config.yaml
num_hidden_layers: 11
hidden_size: 128
n_experts: 24
experts_per_token: 4
d_expert: 32
d_shared_expert: 64
hidden_act: "geglu"
moe_layers: [0, 1, 2, 3, 4, 5, 6, 7, 8, 9, 10]
router_score: "sigmoid"
normalize_top_k: false
routed_scale: 1.0
balance_loss: 0.000558
balance_bias: true
init_std_router: 0.0102
lr_router: 0.00224
vocab_size: 7047
norm: "rmsnorm"
norm_eps: 1e-05
tie_word_embeddings: true
optimizer: "soap_variant"
learning_rate: 0.00866
beta1: 0.95
beta2: 0.95
max_grad_norm: 0.5
batch_tokens: 131072
max_seq_len: 512
train_tokens: 447600000
max_steps: 3415
dataset: "wikipedia_en"
Below are experts of layer 3 (counted from 0) of a mixture-of-experts language model. Rows are named router (the router's row for the expert), gate (a neuron's input weights, with its number), up (a neuron's input weights, with its number) and show model dimensions 0-127. Each number is 50 + 15 x the weight over its row's rms, rounded and kept within 0 to 99.
Before each expert's rows: "comes after" lists some tokens at least twice as common just before its tokens as in all text. This comes from a sample of Wikipedia text that the model never trained on. Tokens count by the router's weight.

# expert 6
comes after: "\n", " (", ".", "-", "==", " \""
router:51 13 50 41 40 67 51 72 60 68 49 51 09 51 29 31 52 00 48 39 36 42 46 41 40 45 61 55 53 42 70 41 56 36 48 55 58 59 71 50 40 73 68 60 62 50 41 52 41 71 47 44 68 32 49 30 34 52 38 59 35 56 60 56 22 56 28 48 47 49 38 19 30 88 50 61 46 51 50 47 74 41 51 44 42 34 52 32 69 56 26 46 62 46 56 43 43 67 39 47 66 40 47 66 39 68 46 29 43 57 38 37 12 53 61 48 16 48 60 31 66 45 73 31 56 40 25 58
gate0:46 26 34 13 42 80 67 70 62 48 79 59 48 30 30 39 66 41 58 19 34 36 49 42 60 64 49 80 71 60 60 39 63 55 70 43 59 50 66 42 46 28 77 51 42 38 49 42 33 37 54 52 39 16 62 32 46 51 42 58 37 53 25 53 55 61 38 25 34 69 61 43 57 42 36 39 84 60 47 32 54 58 59 58 42 14 52 17 52 32 66 28 38 50 60 69 36 62 65 30 76 54 46 45 57 53 49 43 30 68 56 50 36 71 39 43 38 43 30 41 48 29 43 50 44 60 24 61
up0:25 55 30 29 51 75 30 61 24 72 65 37 39 38 47 24 32 37 61 76 61 59 29 32 36 61 53 56 41 42 75 76 35 52 48 58 19 61 67 48 57 66 67 53 80 72 56 48 52 43 36 30 69 24 52 48 33 39 37 62 64 44 41 18 53 35 49 47 12 40 33 68 54 53 50 32 61 64 63 26 36 58 37 45 54 38 33 52 56 93 54 46 31 54 47 36 42 61 52 62 43 39 34 56 51 69 39 35 71 43 37 44 63 50 73 65 46 55 65 29 43 45 30 52 42 71 56 40

# expert 15
comes after: " of", ",", " in", " the", " to", " and"
router:78 31 69 49 30 49 50 40 54 62 24 37 55 47 38 43 50 30 55 34 59 40 63 49 23 50 53 46 53 69 72 47 29 26 42 60 50 45 47 50 44 34 00 70 51 39 66 42 42 67 60 70 62 52 49 52 45 49 48 53 49 50 35 22 38 37 54 21 54 38 91 38 84 54 54 44 71 38 61 39 41 56 30 49 53 49 65 37 29 45 59 70 48 42 38 51 24 58 58 51 49 14 42 47 52 55 57 21 63 14 47 52 58 65 68 57 35 25 62 50 24 37 56 43 49 68 73 48
gate0:53 53 48 48 56 45 67 36 52 59 52 35 62 54 42 50 27 46 35 31 50 36 65 66 34 59 30 47 27 48 62 43 67 74 39 59 50 56 48 46 44 34 26 77 64 28 62 37 53 52 33 45 55 27 52 31 39 65 52 48 37 59 89 31 35 44 43 29 47 66 42 57 48 70 45 29 61 34 59 34 31 82 32 51 61 58 68 44 49 55 53 52 42 55 53 39 08 27 57 32 51 46 59 35 71 74 74 59 79 21 26 38 63 65 37 44 58 26 69 58 38 55 29 11 70 64 50 43
up0:51 41 41 56 47 56 47 28 67 64 41 23 73 79 67 72 72 50 63 75 37 33 68 58 34 31 41 59 32 48 31 58 71 31 54 73 61 31 50 45 58 41 38 47 60 52 71 70 42 63 67 51 11 55 54 64 40 69 47 50 39 40 41 39 35 25 41 43 53 60 52 52 65 57 37 30 52 62 57 60 64 68 16 68 60 51 75 60 43 47 53 49 55 23 84 43 33 34 30 60 69 34 69 48 53 72 38 48 20 28 48 38 37 52 46 45 24 34 34 66 30 22 48 47 50 74 61 55

# expert 10
comes after: " the", " a", " and", " to", " was", " his"
router:36 74 59 65 53 56 61 32 60 66 32 45 51 53 63 25 57 62 62 12 60 37 61 49 36 45 47 55 57 54 19 64 46 31 39 69 54 48 35 43 36 51 23 67 36 27 43 46 71 44 44 61 63 51 42 48 61 54 50 64 95 56 58 56 31 37 36 47 87 56 52 56 65 60 34 33 68 45 54 38 18 44 28 41 51 56 40 53 50 53 45 76 55 51 30 37 46 53 52 57 63 20 55 58 52 53 60 34 64 43 50 41 19 73 40 66 46 48 48 61 55 57 47 86 40 37 00 36
gate0:43 57 24 38 65 25 55 56 56 56 71 53 72 53 74 32 51 52 72 10 49 54 55 42 58 63 47 54 33 46 37 54 46 55 43 53 54 43 43 62 43 62 33 83 61 42 71 59 33 18 38 39 41 45 64 89 32 56 53 74 45 41 75 66 58 51 65 73 45 40 44 36 50 37 40 65 55 57 57 45 30 54 40 44 72 36 23 62 48 57 35 33 55 50 55 54 44 66 82 55 38 50 56 69 70 65 94 57 47 39 58 72 47 55 39 50 55 60 27 21 53 54 80 85 64 49 35 70
up0:51 66 59 55 58 35 59 50 41 30 52 40 76 45 77 43 62 34 73 23 36 63 56 32 63 53 62 41 59 42 45 62 30 53 65 50 58 46 40 43 68 60 36 59 31 49 65 35 62 29 55 66 53 49 61 49 57 43 91 44 54 53 41 42 71 49 46 59 69 10 52 46 60 18 49 40 32 61 20 36 29 61 28 38 47 55 44 63 55 59 15 65 42 50 40 44 62 80 56 15 69 52 40 41 54 46 47 33 66 58 40 65 57 47 43 71 68 53 64 38 93 75 73 54 28 34 46 65